config = dict(
    num_hidden_layers=16,
    hidden_size=192,
    n_experts=32,
    experts_per_token=1,
    d_expert=512,
    d_shared_expert=0,
    hidden_act='squared_relu',
    moe_layers=[1, 2, 3, 4, 5, 6, 7, 8, 9, 10, 11, 12, 13, 14, 15],
    router_score='softmax',
    normalize_top_k=False,
    routed_scale=1.0,
    balance_loss=0.00298,
    balance_bias=False,
    router_cosine_scale=20.0,
    init_std_router=0.0338,
    lr_router=0.00095,
    vocab_size=16384,
    norm='rmsnorm',
    norm_eps=1e-06,
    tie_word_embeddings=False,
    optimizer='soap_variant',
    learning_rate=0.0053,
    max_grad_norm=2.0,
    batch_tokens=[32768, 65536, 131072, 262144],
    max_seq_len=512,
    train_tokens=545700000,
    max_steps=4359,
    dataset='wikipedia_en',
)
Below are experts of layer 6 (counted from 0) of a mixture-of-experts language model. Rows are named router (the router's row for the expert), up (a neuron's input weights, with its number) and show model dimensions 0-191. Each number is 500 + 50 x the weight over its row's rms, rounded and kept within 0 to 999. Numbers have three digits each.
After each expert's rows: a language model's description of what the expert responds to. This comes from a sample of Wikipedia text that the model never trained on.

# expert 28
router:569580434541434488497532427503503499515520497524475537567525466483576484560554548534401456485621488465546525551469441445532495440412511494574527528450544534532459614513570596581487514550547439411493490503445537614516480422509455471461504484410468502436544490512485561456483537544473483380482616495471459412480441509559398404566451469525435569442512512511506532514523472412552489498510514507491566595432529461487556452408519582509506499471525534572532567546573482478498544528471532541475414446510483412446431539565612491551561540480464568588483514421504475531497554470511459486
up4:435459436484543542474477506406557594600424465579529508524501478586558468446467557520445506419455541493507459437431436496585477400447517459486543543445504559570441436495448461471575550514530519431538483539533583443407526406557532403556481460478585446393491502508485547417521456522515492531541567385516494473557546459439505397506510479589480534482590457487459538509506417431480429439505421526507494495534625518469511486517500552506495512426430468489541490520519391462401476432562473482618503399462490561440482502528446498478573538489530485500493531521525511474536535458480508430
up5:488547428591387537556388476506416538469461506439527444509476585467544567407535417451458367427527541513471520581472464455463401526590584523527479411455508477545493528589598549512587496465437484522589548546465505530512484466502477460479510565504509553525509494480572500580485579405510556487448597537522541584438480487522424555522504559477530481528437481474446484536444490567539517499543472449456568479469587510506440514421452436518520455544557450510505491460462524547506549531539527492581416498505469517450488594509519515480489417459397463473493553582631455524477479511413509511
up6:430453573466523384492501543533566514557476522501516525588469535429524484517488548527516442510572550529401424452590585487559497529537535449532418486563576548577506411501472562508512497511482441561447524436459477499414518533473434497492510492476534472415541518487479599496557501423438538483381466534368436508516558488461436514463466520525427453582518499413463392479466465453535441452485522506418523500405556486431388536443495477455467504494478592499451520535447490548484469465508523376391467541542614493527420497540450415538469476466565575494456481490452475430513534525556488495
up7:428546513385570432487519495588455414491438463478625455575597512596532451444484542485502542524463507467543527434476455476497488559541537544473416532474507565406463524454463599444435506395427436471499530424543469486543574516522528539493492487546502524586526561550463415507472456499436471468527431462565574464516450469516443526578436513581469538508512525511521448455548504543532454470451436494493412466532461355537505450527503477548490435482530589493473442581524499443476506535525488524493454407438475526542553583534407620534535548488468430500472606536387490509503441517518504528
up8:544445565469551485470523611452493518502468542581495541484461572609545565467496471518551436546561474528551483523441500557524552555473451482592510466573526538486431520523549471512501553459545545501613559499551490538602601453564575495489428553425506517526535489520490440564550412429372423504483493517600526540460504502508577501562507542507564421602454483494440449556450535472451546491500529520470425490548457525403440381458441562506474497491455577537491411502567403496524506590496507484471577501505552565480434486562500522519535463472588428479458454427411481429526571516516542504
up9:545574529466462533483601437559478537517534558540526479504559553436524442535503527461506532512516457577493532487500539448464514529477531503539409556581418430523479492423501467517514509563481550476570520531554417394526470493507523518485511597534497400579578417499452556512504455470494426432480457456312499390461444464521543381498516520521426595478525533486525603535477422496505547531474547458464482514447523532549463413559473417478595475583430568513474532490466492564540633601508492467514512543592527378455467496450503455498481546485439519505552514460571534493518458532527465509
up10:484444541609463432479665438443449479555530421513486581494467488504506527461396497513511539505523543473455510413565383532431406508548497496538477435442462507510378528449514512570463584482438563469443415469572484565480533569514545449481519499466499474422512566495472427513461570456487471526517529512567521467442491540474507514523470521412574523515527511474478520586411457554507525408449485591591422502510546422500520515589499517595527484531483528455570489478433438434505550518531465514432475587525520592500511549439545441566524508523584395531496420550546568545451466466456497503
up11:538515551453484542490540502482485503542504535574584496505475432484457401455508551426521507505569490523494477458558374479529506502527503527483473509568523520515553433468549443480526388493558479494515459521422535414544559431515621458541457555495494595407594432503515494476559473489461571552588502462476465429493583514474476451472556576531496456577457639464495434500564488540494408578486447535492428495478392475419504457429472482531528472479577510530516427480571534488575525489486366440507499558557581440480533423441517520487423618507451455486462489507429575454505548559491590483
up12:463543361513568601510482562524412523535448479592549556548560459480506501551668439465537522477488527459492481542527486492490465513437488504456494472402407429462557503507473512485586526454461456527506456535504508443436479580572509537535461490444450462497442552449457397492429550548475461415462484423477515449449562483547501500532603553445475469575432568509383474496420506523488453528498479479495484482568548437490598549444511444496489522502487499612512482551475596533506413525455483539504560523449524509498531486483414474520519427520509441524424432449567549428414519530602423575
up13:472498454585503567504408526463501519565459483439485476408555527459545523534430493466446522527554482510487537421560494394508434516535452546479528433414496411379529473422551417460408479498454527471466382573548424554578477460432541566544410530603578428546453522558441519572495434443527459546569517472599583477482519481517570426494518401575504479472464472584497534497570538497488552485515457483447530456433511531476509503494552559407521494538516492465503469509512431614474509540528535474494552402481590439589479590543521571463480478443457468410543489492497495526503457485490452501
Description: The first digit of years and numbers, mostly the "2" of 2007 or 2009, in year lists, dates, scores and table cells.

# expert 13
router:546582472576493502462512530382617545559534515427559461514482380383452555529493459448534481488551466517646432561526520492587435543562501518514476532545475554463470564438571461494581516409569526502418597473480535577517473523483624474521523623420527525559510516535504514429505529532529540467483444499442481459468473437515500492548502386577440521471496516518467519550492574500541570484390611570502534480533540443514465522487426530458508527532577509586468523408522524485450446469555407435476477414515481457519524516557457399516468549491545527525475486546495489520446527480474525483
up8:478434463501493488525531439433537507538626468477414597459533498507555442550576475478529417542535546465463544536558396547539566434502521486499507582453556543536546539447512603581482522442528509560450538540461500484460504544531472588412536530511521493508470467468483470553475444428520450533483511415562428592500555618487446569541478596540450413490400451399589527475439438482518567378511465520510437447432498502507519425432480410472450577561593477508520482528578502481518541466399492413521442543540510538505562484527450447469533531434466515519530515555443556500427481518469539473
up9:396493554524545469480467494549509530506570509496416507419505474487388460529448454525474530534509564445556428486446476542463583475411509503486501480430511602460516453552642475492456440429498467489421518457521502492483523556540459483593460586515539466480539477504374458510531510492482480538443480461544435515526487426545534530496554520519440502482406461429512431477497471475543511512540505578618444507461554448488580420534447460534468433448468579506533546379594527508545520368451562510508487370551536611551534583473525487501412509510521474587485492521586580483539470487432541537
up10:443475467514613484439482569538548530456495505430504497495510546433491487544537571557609405555447482549461508589524433510398473497494525507511439425545454509429490426406564493500380442568545551494574547503470546569423504607532499433512447497586454479538490601407523541590525537616443463512553508404499562541545581582475467523515530468481430566549517518479522544483406512508497496511492466498487511565465468519544508557491557457494539462511440531542524482541466489527480606463532607504444515453556532590510468548523534475511504526440428567535607518631474531460515502473436556483
up11:483524572483526535514494572509462539520524507362507441551497432481506615504496556517576446444477451478522526453539500520561460517464488438400456448489515534438464434555416475537541516539520501446572462483505457534483472587487455499435491512470517532387530453507485512471489501344497485519539564496578580518483504427450430538513513484446464506473459538505511535479456512527494652421462339521508615556487517524453579486562530548544513529414499557445534411580511541495484409432396556462499515452386491512524493450457445497456492444471412537514429530553467570494472526395445469469
up12:421503555429567525564561546507602512500525503453393493528480588529506497574445489512530423594510586498523504499479537470488455444505494470499489468557486462408532462565459535533522506439514491563426534455487477430470479596487494543465532559430502469486581535505439491542587552506553504464368417476579419460461484539502490394453544578513471521538458504522470541456536539414499554478563437539426529532446584511500481504397443518453508448476534531455515473551520477454495526479525509520400471482450545611460518422547508413522391459482560514619483504486585485500472489483625350458
up13:477423495495539540561485603520519488536403488460433538440478583499543528496515500531482516539445464479534428569437521507535545462459575515375554540457594541488604506467468553443586554519477511503523536495527468541460487451485441440417492452519548573470571495482556561515535478552582586517432472478438529541381527549543559543593530504488484460490498443500540407481422520475488382473580495538466512505541499435448460470467553496530451462522517467455549543443595504510498482437500549493445563593546526460512441542555375551470616507533583423521527472519532504487435550415612605460
up14:563532426487483455534572445496437551471497593538487498557426570523470507444520526539500569489416512522405520412520532499483456526503579496545525500502455545596475525476527551440558523517506408532433452505522463444448596451553542564471474515499426528640452468490427483469382509474520477511472453431527500418577487527582495595523549478516496479462440529521490546496454570535424473521530531480433447466414477540538502463452454542547496438464453482499578537526471457537511423451545485432534440467425445482586534540570526594470468448565451572457482565436390605496510500499421414630
up15:470521495522477516551581444420519526432535460549564449515503459545522457426528411447407480479517543520509515563424480437493431444494470544467448472518524476459542518436424408421434432567518494507557491499394480537549429478548537481490477482553525486480498425546419482547438546440442523484493494524529483535535484486522468515498533437563609474507427579464421506509478534441402531460476381472466499471447551608536480392565531577418468467527426478485505617434403546501442532505525504590536487523558552541495339449587483489513439376539427532458557442473496490529476513501483462493
up16:416525424420399545489592530486463430529463444527543471608551500489481388533530522485500548545508510509545493487553478455458540577487476493485556605383441569477476520541487509475481449521483483482501450577578523493556480484538460506547511470600519609504378518575537509419516583480496560509550540540504583503464511472495457477516550535572404474487505448452462495562526597424448504492542488478513401530518520406552485573492425558465504604490384612590445510522486489489495518552449414539477500469554485537541457471450476553492577519467472501496461485399546468402494515406416558501
up17:409489536494428544479505478537468467503545543441455503503487384405464421507486499591517510565497548545525385501524564463463467468555606520478517423560370418533497409527441519519580536508420433516428536580515513504597497461417452450533534567500539510486525425500475447532367534510505570580550492488543455519539559531433533492543478536463409569560572594441579529448484529432490549466464493534541636582572536503601490533487525487489487440462523490475503595498534471433397491529474505547480488481532509431423528398479477436477502504558537537484424529495514501458562491504514510532
Description: Digits in coordinates, catalog numbers and times, plus the pieces "cl", "Cl" and "Le" in words and names, e.g. Eclipse, Nomenclature, Cluj.

# expert 21
router:518501553532525453452475492422545440516508416443482511513584450422544495475625504527535482549442578584479482641509504509470509489448504522481472527528456547510520516449587477506403533440537513476480551502408532553504475584523539522546494506569512474474407462498472540455402445540522428615551468561508433340598513446488421492536539507513473419464499557532489433453519376476476502499527594563558505495580455499462521446448511530444552490588489513513539526451461639519446568527576471561471485514459467489579517537542437487425532571522524523452484499501527517462389473497406554536
up0:476478539518547487624451510436494408447504495427484495516466602459502461450522495550504510463444591549479599536528513423472484498462431454513591523564479544488506395553574485504518414547493524452430584463498442510476466499595491480514481553536595482446521477339486501427518469574436401547497484562463445487439535559491446512474547445465511533480509500423428447608484566491491471488435501591525519512578432428429490455577521478455451523461568540445584534442545490495510534464451454582504483382446476594502535450479462464441486593557512546483501497539561523409482455483471450573
up1:428500494455594511468454481513471491482463571459467616504468451441533445533494476590449513462501591507482497524541542507523429476394537474467614493451486526526520540486504505509420484447472391418520528622584474416560572450404552430437451442529464525483537437469458481598459555482595462536533521475534506489532519481451539477503495557553463476578464566562573426480525570439437412492519441526491447478530503551518485497512492506513512516439510541561516358606424491481612502495541505519527498546451508413421463471479502511484521610551572455534518488526452430485568489636520496425
up2:473429488568514556560448491541501433463516523522485572558504460574429456468503431558458498550519509539478475542558557541490503511485526454511495647459522502454494516556442370488453454433509520441513518490452431506441483513515503492504551447617586486495529495493584548527469524540435589534475497463494519500466465434490423518481560496504503549484560459412597605532489483408431524495533493557577421415601444513497613485475538542574523549518569456474512508468453436524597562581505485417480474611585517468523564443443528502596505530491439632486525556453438533446517560494405527481
up3:507509475515457474533498491450559608390629537455452469496482443501415439439534611492379614498434520497524509462486522504580463398592503555462575519445514522516509474415451450489545544523517510468557522436484524514544464418549489532424480475445491540500500457509549501466421474478463479541489520471505571398515499619394550606543450545489497571488473477545626511532542477457519514456501521530559534463593514556481468502570551450491501536489540462415480476485514549549551594449467466477473492451441454532414561457469522405600524526475632521521522496504467458475483576506448407484
up4:504555497380448492431503475580560486514479510531549460578554481447531387347580541420495414515505588616467457513522521526467489549554506500507461479459441456545493473493497478532504579557418495458496473641542460452542540598556483508472489454477649488424474511423421532493468520521537536560518466611537499520453541499587422484581437479405502508591536521515507519493590532540463509485478428512560559493501542479466454509572378525448532443463525475511449540530425531542432515484524542553553507458532445530450468503456509510498457536549541553417452444530422471515431540522509473564
up5:505498597451515561517509444466438490433517481428518412514462523491444393518566557432553396476489590534456558546526473501458605613414486480510536505495470517537542515478588480478423541415538516522338495576474484591580580552554480540486447533384460506600467536475444496469492486450410512499511486492497496458512487482484525464561554512502517355409465502557418488502585500523476571470397511517523443513436490457530492540430550497560475521470511535470559474457499634447577499491475566557537462572548542541516501471509485529508606558475468558504555448432526507502485552537482456519
up6:520453520485565515559583493425471516487527528407490532402530528523467566446570543450446478539590581551467430430478530474498419526419617489444492408548470469604408511434448558417492518467521516415479492439496518383403524496557479537518554514564577557463485468412488504471495495527396511436564520502582452457424470487562465580457527528486499485442453510457522523408469464514569525463465536530552630493457456515502476582475459493451598553436466598457498455479556512472508468461496515570512516522465495570492580387442525541494519589517504496569480451463463478494542540544418504448
up7:585482522483481494488505522477604524549538459525578516509549486492565386498513538495382503467463524470565512461507466479571561581459466479446448499544593585534354459478467539478439537594539457505508563476519446490498442536429454436578551385494477507419480482498521503517517613493412610513547487442486546471519609391510495479513521460528434511471588526515540569529473424579446586555518472524412504517448524421473500447471514546379513459489526440536505459528516485516481515547536509458469562505487423485452529473533499423544559562532535495348564512511385481479460442495531473460
up8:473567555564574545485467481539504521458420518422484529538505491495496487473552521527512538564497494517485444474592525419551541571522490547565609485524480509399576568446531594452541565511535625497548529514488506472524416594450543504483482539548519520463428536490494483537464503456479490537537564454429481489477499519551472431401555426481475544634476415551543406442464412512403516473516468425559565523420463469559661482504470517559514547511481461464526511555498519510387519476491467456515531472552631534530599430490578450611508579523548506526476560500500465515517510507582540527
up9:480569542539419549578436525536519532445551540484464554435518514505519466528502532519503465557535476572487406536522550334433453491488555453476506513549416545517477504578522499500587514436534485424456502627440511546449430568552520519481485415505558519496548572432516513475460502425508443499568423556481461485470450452406465481522399480509429550455416503553536485466604483445430562550485486551485380455513516549501432539391499484538504541471543532479547604466493588542505549452490538483461512612510453545582528395488439590539502528522471518430491587467479568510483502595466508508
Description: Line breaks, dashes, colons and pieces after a capital D at the start of infobox and cast lines, such as Directed by, as.

# expert 8
router:581522615519474469532524496486541526543479392507503419462503495524465504505555460441585481406495490595442545480446469505557444531571574590453527474535508506435506583497548501451454497478568534566553569431506455524534412443570467583364573476502453572478460433485539542490418452497465471380406548566464531477522509505540401541529461586454534577559509500455448536507493434416514537458428465512558526469463469505575486458493515522625445518481559386551528530512552420525478505501425573470489550557499486459579521505497492434500514431524496541428373565544485445497461498496484503478
up0:499480489470532448558430416524444434495555463456529524514438433434514472485566396496456442467408557514523528528516502470419512536549490534433513493516427554561522431513456486437495560491599417594461499498534486567489574463460496525565488474572536501384509481517601545504402456455529427550359431460475546532513453476523493509554443571495492586496494598485587504455441558418467529556592461517555503522539555505534467506514502539402559457609517465444402520561491431453493570545472556498429558466548480429442537510446457498500417626482494540552467454586486488532475446491483514499
up1:546464528582478514422427433531469443482472551552491562564495468467512482557436536514487425496497571556444516488476506459515380583539506517424487422494509469442540438565354498504472544504396515436489456545492506524501459465639558512429553447441556557564541450479485461538494537441576486461508421492494487508483457421579488498511621509528398492507527478445512438469487387476511507503456492480545502473511522566503541486578524575582527488476491480442503522565515578484598507516497515486488602570544535452403503427575517556549537485415591462562419590474516466448462563492458486387
up2:471488590487541500543490483522464542520459484496509475512442410461536491443586477459430496509534512521510471510512526376511487433563396513511604501573606486541384538462525495592462564507556523529514572540615456399524490545445557429390480477432515474554474525418511477488504505469500551540504549438569585575562494449464541557537504493550454470499468470463488508476454522449482436442489554506415562553476440525489544506564530390620469544512501471518599454470484539561490481502536509487491578576536436522456333486538441580581492536481523487465450521419431424485484408504562507523
up3:520403487534499567498495480443545543485433396471404478551604515431496531477441592536445535440467522508518565515506457458520547457547461495498565484523553457388450468410512541511517440477498576487459477535540454515589540496534447463504482534616611460627531465538508544539418402460530476545517563413439548527462459593481488443463444500506559356475427490444596489543491509532478508488478489561490579464406483432584486512479557513598502477513573496630467546552502507545451503433426467480534435487567472460561425469451509527538602458487524508504507510525442492481503539477456449461
up4:515448477581507520471537507566540458411563465482503451574500524512485494484503497500452418461505557526524551557541513410477513461490502591541492512374622507598541419442429515467450543505516540391556498475494526483492448464488450535519505429606549490524435481579412494512530497572573455537475582588549468542448468534502503545465524543427479553535511623512461490496561437500526452522492372488367506466401572552494482451537430550453509537523469561440436497560503413536478464495458397571488639452462550554473521483510483488547431428541526512526495464504513528564487456505495532383
up5:576446529581509485572483491448427548481522406509531559548467448582527443500560457487552467562484547527500402551610523530465458490566440423489560560435458554527544518413487485506487378505606549471506486454442496467540547520561511596488456516506458508541498476479545511476332435497496539516484538525527577512504537512475469497436596539512564473495522500548455524531554550535490500495395528609388450549469434502372507475547448471422520544489492522573472416430483571502514451501490489505522549522471495533447516573459418462459554547489557398504548475600485460518486404503553504393
up6:561582505467481569607469480539506548467521452538572505506594454433502479568483504440518457410494431490438474446584434598474542513562577417467498437524557497532549537512463627507536416557449572542539517512459515506507530504513483619482434499492474539566470452427480463471563511498460480477524538520449465450574398503530594476471391517564453526511457483375426575415486588447520497563548442515522464532551533446565515397559472443431465620533538511562589615450504427507537502488431545447535509516438496473481503438534458521487491467437483542459507447517542482524540515501479555551
up7:451495426551501500467624438565548526568458542489465387534458423422464484500510386481454565464491468500421494549492553511462448525454568535586516549496512565539477515458643539466435527465523455506482503537433491499554508503514421453546589568524483441550557485462434522562484509396450510465475518600591561478466547533435495504489451537544448461465542505454570546517538528493553519561473510478509525428556485546485572531439470493544519480459471507443468457566518557391543640493556530497499552474507585512511511441551504499615486615452558420507543467525424401427511554415550469497
up8:412597510470514554515504480542464520541571418569526569520513576552480442524495538549449585549493495550532581415432544495451421528549497513467618455547482488574444520548572404497384534489579568498463527555418463472534551461566493443473535517532508406394603504465513577421457532569465436517373473512455471451516497445535497529439455564480481571545481607437466493487635450524553527549481557566476472441522451467553439441523530479504475483482479557456435539547535503476515517616542500485519413471510509557446430471506546528534423513542503535435547468509466470535404527522493481487
up9:499424512521492494581451525502503484530464461474515552517484557531510365504466515522458497481469519453532381422446393521556524491403389514466477546499524492394554521584575463520428501479508483577517497610475478538639491490479576517499436467473513469473482531554519499443444419484524594532463480511415619468467411485585474566529560503512458530391557504530497445487528541531556497475449451585489499409532530451510605525440486447574526518453449560513549516516472546534516542553531437558523460436429437487518514506429499510530546575452621396490438490578404482537465473546484531489
Description: The first digit of a year after a space or dash, as in 1947, and vowel endings closing foreign names, as in Brion-i, Fragos-o.

# expert 15
router:483536450516427477526519561483464438491551519452497492627521469548581425495519553510494442531512500533432427441508502504528409489533499506504461450471458404559533489451530520500528513506418548497446480423458525567379543508579593541515450429480513422491507459426503489408503416548535500473468563452466453547528408451475487638522572515509581492487504460567456493585497394474546467481534564504494472528491507528529495406460497518468424480511530538472461570442478410428527389541608594471481476567514454551472411453560495467469420473543561446566525510477552432495524645576524551475
up0:507505491479508424503399480519448527478508386451443497538543557536477471522533458548543472517569430543487504503519504540464504610538475466641630542497575515408500537563500493490514507511559520523422410460403490508526532477590517572524533505503506478526463517465431501483500549470596554537562489460485509505545416571480525521498561512428516459569526460488500549494448490492498552531500466459497555525491594482589673496473499535460442411479580531494485446542563428508610519500505513473512494392541481488546380549486471546521511571428467540564399541615536427515517620573517483528
up1:482464538509452495482575526560382494427449580407504405511488505501477500463457575483471621505399557485467589470548464442539525510614467470526534536499475417409505528517568541442548453469496395550493581457553501549515433526514514567459517486339520532486497451400516477571528528525602527513474519516445487459432423519531442396550527384531536410572525437502542517471549558552470526558585500463491495538465545522531490476417564518506547553551462577489474557434524476476555543497502439512486516542476494547521519560437408520472579535471452566571528534544491577512570471430509482482
up2:451539480496486572471482545489513500487456507487417528570371596467528469540488466495422420425467472547456546510482519497515511450472528562464487382482485547470516451462549436475461522456406520403552469589570491544487494554483492465525511522531531433544578499466575566541498521488497452461495531561529542462511487478554539522540476410508435493509518539527485424593528471498451608541489528484412446424557589522503466458479438511481458527408489592550610549386479538469554536469400596538542503438658522543558445513585565506603467469480506362473464539520481482455507471501422475492
up3:442508436487501492437602553586489557523481531430514556556486597508578439475574540501519447506432462503508497580536604384489445477570443453574622495513568421426527517524569551598593448497406561478451518526550591450532563583509469546548468479508565541505564544520543517502515557425433526499519561543493522456564451501555546522443569496462470455493501490505532514528522476493603427417555502494548486581532536404497542417538510418536528450463477507459560565491532469431442407553489591478469455574505475513599496525537548456456500480463520475538530606481557533501528504525480553572
up4:394507476592452549553496496523414505575489473449539454497421577475452511484500463592465529506475441510431565481459511523457462514515500476490479518510548453523502548620482486483496512570496405539440540457537522521523532473543520471562477491525465503469422435464458412470505543556525408514511537574473454442448560533492512558487500446463519571578420430576539402484401464635521498441467539541510430435363650476498557589621527580540468467493500434415510494393533455488534517459560495500493516534522511559382442490516492556458448523475527481633469521523526488558507512502486532532
up5:442594539442486555451465518540490479464532546483493526604514486566516484552555522507430484395430594521422413533565546499451419523537430450540493430523525480456494446545462480529467536627415543513530501413477499504539527570510498481526502498639478498571431507456502600486469468551405569465402507487622488416504500462551537435457563611451508433486533491479452458490489485413501540496560471509433507481454521508504514551499623479602503501493555459438550606546439462512447541504516510491523521468534561474398532571450566469537447603583528522500574539478458476497463476451494516569
up6:460550479474448540553511508557519475564446483492611592658466472506462507525454537548491504502568491591518457530483539460435530460429491512585504542478616457505498448526595440469534460449474484499497405513483537429480472585443489484485448610472551488448453486481501456413508398484496478397610441434492490448435502493594463588492519506506536402517533379488451510499480460554532571543567504495503559479457595514594484473481527494475537615453540572461426551481548405410478473516518430552493518568488479451531509511542498505566496537502455506472520557465492461496598554565485546602
up7:413432546439504489498522544473470527565500505579464492565472505532476456456423563527585533527500484494502536441591542462424482457517435472457567496577481523409498412550526449490519517515437491613508428475551495524447523478602561583522444540527506615548485547509460513427456521419461476411485519448481455560432545448450435508421511621519486533519562502610428588559444595543441484586420480549403457446501471383566463501490490557513446464507472448615514524514549468524512489451496611514497498508483562537532526546543465533518527517424567499504553506544575539491603488529529532439
up8:578547530448376566451452531526600460506519545552495559469541548589473404406507613546507511510547502518514568556579601421518572529457555513549427420558477422535547455443478530547501461518534461506529365390588412495540505445484479421488510583478506491435507461512553487413517569522533380429511494543543438555477424570444551609517482503476558412505492428468467469475520556490460501511466485495495437469564467491485505570436441504520530492546562445526472476516530507453532561495474484578580436502518507525441419485407520540478487569483434474516438491466518550549505471569454494469
up9:403426514417419547483481535494443534552510439498622559485460498496476475525487516441479458558416397503620444528404522426465472477465471544515533513470471525528578455484470487491530485487531392478476455463539518428418540475466520477543550481497508470447468530543565461452565470562420452509403465488576508484624541530506554555379453508488529607461490545477567486550467449499484509502481489490535577467503551546632516602477525558509542529475501530464537512474410583534380506496620447463435440525431590501498535516504472386532549518477449541517515611520543570484502478469511539539
Description: Pipe separators and header words in sports and results tables, such as Team, Score, GP, Athlete, and vs.

# expert 26
router:400485397558526549470552428555466533447464547535495539500463499408399488531519555513422486508574491523478497537456429500529472436533499606436519479446543503470488478550533543520481471535543561498545519463518488448450542457482556540515537549451443412411418479623485596496482421542519379554574524576550556503531482462510482469546451562495526472444502496632503599470563438500491514496507565499449511548434539539463438551561483509485502482404470365431496486524499557583541459515512569479404488424494594442366519423515556495523476466556483522527478573511545499479462447551513541414
up0:567454508467511445470514485512489524467495431473445437513504447450601516458392469584476461514496459461554482520369449428505560528419547465476501610559464540568577525499452496626556455453547520444364555421483524519509498486495549410447540497502443465513517507459498572473513575477509550502506546593508567529509434499493458556551498499411565447611614616423417566511470483528440428576550506447466516485531571495574423578528497452480514490567464518567579541501514477498544500478502522500451494498393513556543460498615508434474561505464537454479433529458410474464497502467519480494
up1:535500459511512584521493534586444541543539460443426448447524513572433463446516460492459467493470528539506521523552506488441494518415506523491453405476483550538427487556444555490492475504610548473519450435481525512458495494488492508511567466553618506454455477480462571522532577425445462506444475407557513555442564554534423504475549505498508526427554445598572578437540489425644511439484518489445467527509538481453509479428468471525547563407576517479414434498467499393574546524521541454456462582497550485450448534490504678447559475562508550547562436485499496546440491532362520436
up2:505451524459384457499556460487467497565568595393494535563508409573565507501540600533409494483430410521513434529451443511488482495508482564477461494521538464603471442499432480506560456496435516549465567550474464427515444586631469551515455571401491443496525537663490560538498564471440468547421530447539497533453451463506475525537489566516531581487536620564525489516562566535569430440447527536454539474432428434462625464530478470512469529502517535436476454519460474487495426520509561466444560464556493496579495482422513508493462531419509443517509410465448522541539511484473517465
up3:547524439520517563413490442505498592584492491537445476439502433454471441430489546491486468564509536504579518471541475438500481592602465603478548515555503530510426518624471492514568450496568533540595538604586567488512425481491458482508452501473483522413426466469480553511495461547516543448527463581461465441476480501593472497464475499529448428454551504478502386452531486508525547505493528431519516484529410475442456422566519545586559545593531558512470473531543389518485573448550526590535533497446385445425558511542482531508427472511418432497525467625567452504576500451459534558
up4:440629495477439548466530519456477508547494479570487518481543456466474537464494588424466482477480550550533419465423518513481456538485427512582572499478412453520483474518477527525483446542417534422558530457485442583517451514437515535509594492534457557495572575558489495595497604517552493515449470539517490395402537529561540480415438529564354473439487484610516597550523484521484554433530467518479480457530415483517499482521540478552419569499504539373521479525460487482485521569533545636449543436502485449634452465522477451521517405451509536471568537459498440557479506519450421488
up5:559512500513471451525490507508483425464415417431592515466433559523448484410449478450498441505594371545493451597520539554538506572498535486568499547492450480466482618477465431521537491505486478454470551387513494508504394486494561541502436425584532501495462449514438437513530492433428600469504590492521451579492453479475539538543463561428448462512522525443424530462531436493538449494515475606584498455434598451520504450490532523454586487414593452520533492563473500491467492476479534525477495562513510447559525538556499552462597529529545515599605401473409528529514422461494551578
up6:419486424466530568468455518538504476484481483486500514568466459546441376450479491474542554468489550447587517519457495609484403381556455479439472448478497331515482555509548464518491536556486454485559497384548530472452520535466499473562531506524473456546423487511494426525486521455488469533524477497532511460435555519471507510386514566523409560513520435604508358553526509496573475428442481495440374499453437472563482511512616517578544418504517540552528481546455549464511565532562485496517516515452491569474534461493432547470526537522525476461470381449425488530479541554423487623
up7:538510495469393541492514458567546529490542439578441538476531437427447545497531550549571506434583549527484484436590564476455389453390493465517451480514458413468558485520409534389591441408574561608595483542522479496529502448544431444493467511537467426546556542533519443496553488421505571513500504523571460450533572562547557507538471483511417574485547435458548488570525523450510486425433546479507449456470545510496513571499475519525468555438539564523561529470604530485545485538482524418553477516581471534459499539530483593414513517489559467527475483474491601496434464468512494350
up8:469503497535602482505577541429496530472516381576496524548517532586495535427533453403556487525455538530403611569445521468430487548481529468539502518413407540464458485447447485479444476385542615554437528518475487464519470577498551482559559455512442525581484485556482497447511485505551532589528446482493505512482488405497568448519441557494536451543422386404499498463584461431483522492478549526520534512542419398488524524453494488390486450564532540543482445474513485516428515413509507480460434539554468534485422468510502466466605482582536519566572482457470531557428554535571530610
up9:510556475447391414495487402515454459548449422549513472504476528426507384569526534518517495430463522600406520416465530510488596549532464434503432450578523535399405484534455467527404560471533532544488507565481542469464548455452535487470499495436433410477401488536466439518425487548442438476599538463463499534448537509405474492525467489509512499367469539429409515518510596565531486542526518551466513463488389485491529523449501495446596535500518507522551422509462444438524467467535504484460524448592463567569464444471512392522569503509569489513502528527475536579429417532434499464
Description: The first word or letter of a sentence or paragraph, such as The, In, She, However, During, and first pieces of names.